From a checkpoint of a small mixture-of-experts model trained on Wikipedia.
Size: 10 layers, width 256, 69.2M parameters.
Experts: 160 experts in each of 9 layers, 8 picks a token.
Training: a variant of Muon for the experts, 577M tokens, 8799 steps.
Below are experts of layer 4 (counted from 0) of a mixture-of-experts language model. Rows are named router (the router's row for the expert) and show model dimensions 0-255. Each number is 50 + 12 x the weight over its row's rms, rounded and kept within 0 to 99.
Before each expert's rows: "mostly gets" lists some tokens that are sent to it at least half of the time. This comes from a sample of Wikipedia text that the model never trained on.

# expert 153
mostly gets: "ol", "th", "ption", " Th", " cost", " according"
router:80 47 54 45 47 51 41 31 60 47 27 46 31 43 60 59 50 50 40 50 34 55 43 70 54 37 36 58 52 48 46 53 50 56 31 56 72 46 60 45 48 68 25 32 64 48 37 65 55 55 58 46 40 43 44 61 42 63 57 51 21 42 44 57 53 37 64 41 58 52 41 41 34 55 32 61 57 59 39 60 57 33 49 46 49 65 40 41 43 68 45 56 63 55 72 40 36 47 46 36 60 40 58 31 60 51 64 43 48 46 40 49 49 38 39 32 40 45 37 42 50 64 30 65 42 71 37 51 50 23 38 35 55 42 60 52 67 29 53 60 34 40 48 28 67 46 71 45 45 65 45 45 51 27 53 51 44 31 60 54 34 41 38 41 50 52 64 53 24 71 55 52 53 49 55 44 68 71 62 53 45 65 61 19 63 50 46 33 49 51 68 40 49 50 66 43 56 57 63 39 46 35 62 62 47 45 47 39 29 81 47 57 72 33 42 60 28 56 64 80 63 79 42 51 44 59 49 59 45 64 56 57 65 56 51 53 33 55 57 41 36 30 51 70 38 48 32 48 49 57 34 66 48 69 58 56

# expert 157
mostly gets: " g", " Candidate", " Ped", " Language:", "American", " Country:"
router:45 53 46 45 29 52 43 63 69 37 48 49 58 63 58 73 58 49 38 64 77 49 74 17 28 52 67 47 73 75 33 48 79 49 68 57 45 47 43 56 43 60 65 61 34 39 62 53 47 60 20 66 48 41 48 25 55 65 46 30 35 55 46 42 62 50 58 48 50 49 24 53 67 91 55 47 56 60 61 42 55 41 64 55 55 22 50 52 69 61 58 43 60 48 49 60 56 48 39 55 49 45 65 39 48 45 56 41 54 56 58 47 40 43 52 44 66 35 63 46 45 30 38 26 43 64 47 45 58 71 49 51 47 47 42 52 46 44 55 62 37 63 47 50 39 47 42 28 66 46 58 49 65 56 48 54 22 53 63 64 36 63 55 41 66 50 41 47 56 59 55 73 45 37 51 57 48 55 39 41 29 46 55 46 41 65 66 40 48 58 50 57 55 46 41 61 54 49 34 58 55 44 43 55 42 50 51 45 50 37 74 65 71 37 48 66 47 54 59 34 58 49 66 63 58 51 31 61 53 64 32 42 51 60 62 56 35 48 72 61 65 26 59 21 64 42 67 62 42 65 67 66 50 55 65 46

# expert 143
mostly gets: "yl", " air", " road", " water", " track", " Air"
router:53 20 45 58 45 50 66 69 49 62 60 40 41 54 60 70 58 63 39 51 39 69 65 41 48 40 58 54 39 54 52 41 56 41 34 55 58 52 44 45 52 45 58 50 41 30 71 36 55 58 55 60 67 42 55 54 63 68 30 35 38 60 44 40 33 57 58 40 50 37 37 57 42 53 37 62 55 37 60 42 66 47 53 54 53 30 65 47 24 35 74 44 57 60 62 49 53 45 63 61 54 18 43 40 43 55 47 25 43 28 52 39 41 36 64 43 30 27 54 59 45 48 39 43 38 40 38 51 49 81 43 34 01 62 49 46 62 33 38 45 53 64 40 39 34 44 58 57 53 51 58 54 52 67 35 49 55 44 74 49 53 45 49 40 54 52 49 27 54 73 51 58 50 06 53 55 49 46 46 57 52 45 37 52 54 64 37 46 49 47 50 71 31 42 34 48 42 39 46 50 51 51 33 48 38 59 72 52 54 25 59 57 70 39 54 63 47 73 45 66 59 54 41 57 84 53 60 50 53 54 46 55 41 51 51 71 72 72 57 66 49 49 61 49 45 46 60 37 38 49 62 59 41 41 45 38

# expert 155
mostly gets: "é", ";", ");", " —;", "|---|---|---|---|---|---|", "R;"
router:65 67 62 39 50 67 66 55 55 49 41 51 69 43 42 55 32 41 35 50 44 50 57 64 35 65 44 51 58 47 46 36 57 26 49 39 32 64 55 54 40 53 45 43 49 43 55 61 26 44 74 41 46 68 44 53 40 66 50 36 44 59 45 42 49 46 52 46 38 50 34 58 38 19 66 37 34 53 58 53 68 35 49 35 60 53 53 42 38 67 56 60 70 79 39 24 66 54 36 64 50 68 73 40 58 78 75 47 65 60 41 44 45 71 57 40 59 31 56 33 45 66 71 39 46 37 46 38 50 59 36 63 56 31 35 46 52 45 57 44 44 64 43 60 41 57 52 70 41 51 44 75 30 48 54 77 32 47 47 52 47 56 45 60 50 59 70 51 66 52 54 57 34 43 42 56 41 42 27 67 52 61 55 44 35 59 49 58 45 50 70 38 30 52 50 36 47 54 63 57 38 57 34 60 44 60 44 80 56 51 45 51 35 35 41 50 62 60 75 42 42 36 38 50 46 47 35 53 43 38 39 24 45 28 59 55 42 46 38 40 61 34 51 29 53 64 37 77 49 63 46 32 45 54 36 61

# expert 105
mostly gets: " Education:", " senior", " studied", " junior", " served", "achelor"
router:57 29 66 38 42 48 48 58 34 42 31 53 67 58 53 71 66 59 60 53 67 66 67 71 31 62 48 39 47 70 29 64 51 40 57 43 45 44 37 47 58 53 28 60 52 58 40 56 47 42 29 33 36 64 43 43 35 56 50 46 43 41 55 42 54 67 39 40 50 52 69 60 64 57 62 47 54 21 52 63 40 49 38 46 53 52 34 28 67 58 59 47 39 41 39 64 61 58 42 46 57 53 66 50 48 54 53 54 47 73 62 39 29 69 67 55 75 61 49 12 39 55 42 39 49 52 36 60 35 55 41 62 46 41 35 43 58 33 72 43 22 46 56 54 69 34 66 52 59 60 53 49 46 40 57 43 51 56 58 45 64 35 37 41 74 42 75 29 35 48 59 57 39 56 59 42 25 41 52 58 54 60 61 53 45 43 52 24 58 25 36 82 60 39 58 55 50 67 41 40 35 48 61 40 46 45 51 41 48 20 74 60 50 46 39 44 35 66 61 41 58 41 52 76 38 45 65 43 49 66 37 44 32 43 52 52 59 50 51 48 34 64 56 41 50 51 46 48 36 53 53 64 39 58 63 55

# expert 149
mostly gets: " fact", " Final", " First", "iving", "vent", " free"
router:84 73 67 62 62 53 51 30 72 66 63 22 48 22 46 56 45 44 36 62 43 67 57 55 44 60 16 50 74 33 55 65 45 45 49 67 43 50 41 52 50 49 59 55 43 38 56 51 44 52 51 46 46 62 41 38 74 69 48 55 50 57 46 66 71 60 57 62 56 73 39 43 55 48 51 51 66 59 37 27 68 57 53 43 30 45 60 49 51 38 42 49 49 48 39 53 41 48 36 43 63 25 24 43 51 29 67 49 42 43 73 40 34 35 48 32 34 69 35 45 61 41 69 50 48 54 42 58 42 43 48 42 54 69 43 52 44 47 40 52 51 64 47 39 65 66 29 49 48 43 42 39 57 52 63 42 44 67 35 34 32 39 66 48 56 66 52 42 50 39 55 61 54 59 65 51 72 48 44 36 44 45 51 36 57 44 46 69 50 53 65 54 68 49 47 58 38 51 60 37 46 33 50 70 59 50 58 60 32 28 59 35 38 48 56 66 55 56 16 61 48 50 48 53 43 22 40 42 52 27 60 51 33 37 40 58 50 55 68 51 34 61 59 32 76 46 31 43 40 38 56 56 35 49 45 44

# expert 96
mostly gets: " him", " them", " herself", " themselves", " it", " been"
router:59 27 63 67 54 49 62 53 27 40 63 42 55 39 32 60 71 66 74 34 76 51 43 24 49 58 63 50 57 46 62 27 26 33 38 33 57 36 53 39 72 38 34 34 62 71 42 64 59 47 44 55 57 63 63 65 31 60 49 44 62 40 70 31 37 50 39 60 39 39 66 37 36 50 56 48 61 43 53 67 49 31 37 35 70 66 42 39 70 67 57 53 70 48 68 48 64 64 45 44 44 61 34 71 55 50 52 43 63 61 48 65 37 74 66 54 63 41 42 34 41 36 45 36 57 24 63 43 32 61 33 45 65 56 42 40 45 48 59 63 57 48 49 42 56 42 37 52 65 55 44 46 37 58 40 47 62 65 43 28 71 35 39 54 65 40 56 46 42 41 72 62 38 52 50 43 45 35 49 49 44 43 53 55 36 22 49 31 53 38 27 57 75 57 71 46 59 61 34 51 54 35 56 52 47 38 61 42 48 29 47 66 56 52 44 35 51 57 65 45 59 41 43 59 48 47 62 60 40 49 46 33 58 57 51 54 28 49 54 45 45 55 50 44 46 40 35 63 47 51 66 52 31 44 44 46

# expert 144
mostly gets: " word", " as", " time", " especially", " been", " an"
router:42 22 56 64 63 42 60 53 35 53 62 48 60 30 35 56 71 56 65 32 75 58 42 29 39 57 67 52 49 53 61 25 30 28 35 43 52 39 53 39 58 43 37 40 63 55 39 69 53 46 45 61 61 74 54 68 30 50 42 42 69 33 65 39 36 45 37 63 48 43 67 35 44 55 60 49 53 43 58 73 54 44 43 41 71 63 43 37 75 62 60 52 67 49 53 41 56 65 52 40 48 69 38 74 61 51 46 48 68 59 66 58 48 66 70 53 57 36 39 23 43 35 41 31 50 36 71 44 35 54 48 47 55 53 50 41 40 54 64 73 58 45 58 56 51 38 43 40 70 62 42 49 38 56 49 51 62 65 51 36 59 35 44 52 75 41 49 33 37 41 70 57 44 55 55 47 41 38 52 53 40 56 55 53 26 20 45 31 44 36 22 65 73 54 68 48 63 59 28 51 53 35 58 44 43 38 59 51 50 32 56 66 44 46 36 40 45 53 63 52 56 44 52 66 40 50 69 56 25 39 32 41 50 56 53 58 38 57 51 51 47 58 67 47 47 37 41 66 43 58 61 53 32 45 45 54

# expert 137
mostly gets: " fact", " Chevrolet", " energy", "idae", " process", " psych"
router:60 57 58 59 23 51 32 46 54 44 73 60 58 44 48 48 68 35 47 61 43 43 64 54 50 54 48 54 37 35 49 63 46 50 37 48 52 46 46 67 61 56 70 64 66 55 42 30 44 64 54 62 43 54 38 68 55 67 55 53 54 32 52 51 62 58 65 59 61 71 70 65 59 62 41 65 59 63 36 48 59 53 36 58 54 33 29 45 35 49 58 51 58 80 21 59 58 38 55 43 60 61 58 44 31 42 48 65 44 53 24 48 70 34 47 54 43 69 24 43 59 43 53 47 50 44 44 69 57 54 61 56 67 65 45 35 42 07 30 63 69 42 60 33 42 43 54 49 44 67 57 39 78 28 28 62 53 37 61 52 54 69 37 35 46 46 73 57 46 49 56 70 48 56 38 57 22 73 50 43 43 55 44 45 69 60 44 50 45 36 41 47 54 62 42 47 44 46 39 57 47 54 45 46 53 50 45 49 60 39 59 45 65 43 68 67 39 81 42 40 32 44 43 61 56 29 61 48 41 44 44 69 35 54 80 46 62 46 54 52 44 50 53 42 80 53 30 48 58 53 50 38 38 46 47 43

# expert 84
mostly gets: "d", " great", " low", " Hard", " According", " strong"
router:38 68 62 56 38 42 47 36 80 65 58 54 48 55 62 67 36 41 51 35 35 30 39 67 42 55 53 62 81 53 33 45 65 57 39 40 44 52 71 48 42 39 58 55 36 47 45 52 43 57 49 74 38 75 27 55 37 51 56 47 29 64 53 65 77 49 43 62 34 53 63 73 38 45 57 52 41 44 30 30 45 44 42 74 72 51 60 60 43 56 39 26 41 48 41 53 46 49 40 34 58 34 52 61 39 53 50 29 43 58 17 45 24 45 35 52 29 62 40 48 50 52 62 42 51 55 42 77 53 52 34 54 57 50 66 30 43 58 56 32 55 52 65 35 39 62 31 44 54 20 38 51 45 69 17 55 65 53 48 52 66 50 61 54 35 53 62 56 57 50 40 40 47 36 52 75 55 59 25 52 63 47 50 57 61 54 67 59 43 54 64 52 41 48 61 62 26 42 59 57 36 64 56 63 41 42 32 31 28 61 49 46 72 68 51 47 53 51 52 52 52 70 52 43 46 53 54 65 62 48 47 36 56 55 41 45 45 44 39 50 67 54 51 44 51 58 38 60 48 71 58 60 55 36 57 45

# expert 79
mostly gets: "),", "i,", "a,", ");", "u,", "o,"
router:66 28 54 62 48 59 55 55 34 45 42 65 71 49 46 43 38 49 43 31 52 60 52 41 54 34 71 52 55 43 48 54 47 31 51 50 43 45 62 67 38 59 44 58 43 49 43 51 45 45 46 76 58 80 44 50 43 44 61 48 63 41 48 41 52 70 49 58 52 49 50 46 46 62 57 42 62 55 53 64 55 50 52 18 57 51 26 40 75 71 50 71 61 47 55 48 51 56 58 46 36 47 44 58 64 57 63 59 47 63 60 51 41 63 53 39 75 42 49 30 48 47 47 42 63 36 36 57 43 58 61 36 37 31 56 36 38 64 54 55 39 47 65 42 19 54 60 56 54 54 45 59 37 48 72 71 54 33 33 48 67 57 33 46 57 48 42 28 52 43 80 35 63 66 54 62 26 32 34 46 36 56 40 70 25 53 30 30 49 46 41 45 48 46 54 58 68 41 23 47 40 45 46 61 39 41 46 47 41 28 61 70 30 70 42 33 39 74 49 38 39 27 54 39 48 61 46 43 41 53 35 46 44 43 66 70 28 39 66 60 47 42 63 40 24 36 48 50 40 58 65 55 23 48 38 50

# expert 126
mostly gets: " L", " l", " w", " more", " most", " all"
router:49 53 52 41 60 56 59 38 52 56 42 62 56 65 39 60 53 36 43 55 43 28 46 34 31 33 46 28 47 22 32 45 54 46 52 26 48 36 48 49 32 45 55 50 35 39 43 58 31 51 41 58 52 59 48 55 49 43 53 50 37 49 50 49 41 63 27 47 34 42 50 50 38 42 60 52 48 38 36 67 51 45 45 59 34 30 37 51 53 37 50 65 44 45 50 33 36 58 69 44 75 47 38 37 86 45 62 29 50 80 52 48 65 60 64 31 58 26 40 58 66 40 51 40 24 36 39 50 38 53 63 43 49 49 39 50 62 63 46 69 38 53 36 43 61 57 51 57 57 54 67 45 57 51 43 47 52 63 70 47 48 49 37 51 52 56 57 40 56 45 33 35 58 30 44 60 57 24 45 59 39 54 48 76 32 38 75 42 36 49 47 50 70 49 42 53 50 45 48 50 75 59 82 25 64 60 58 54 43 55 41 40 53 63 37 45 14 45 43 58 35 48 71 50 49 50 74 47 52 26 37 68 64 72 48 57 47 56 29 35 45 64 20 43 61 58 58 48 42 45 60 49 42 56 67 57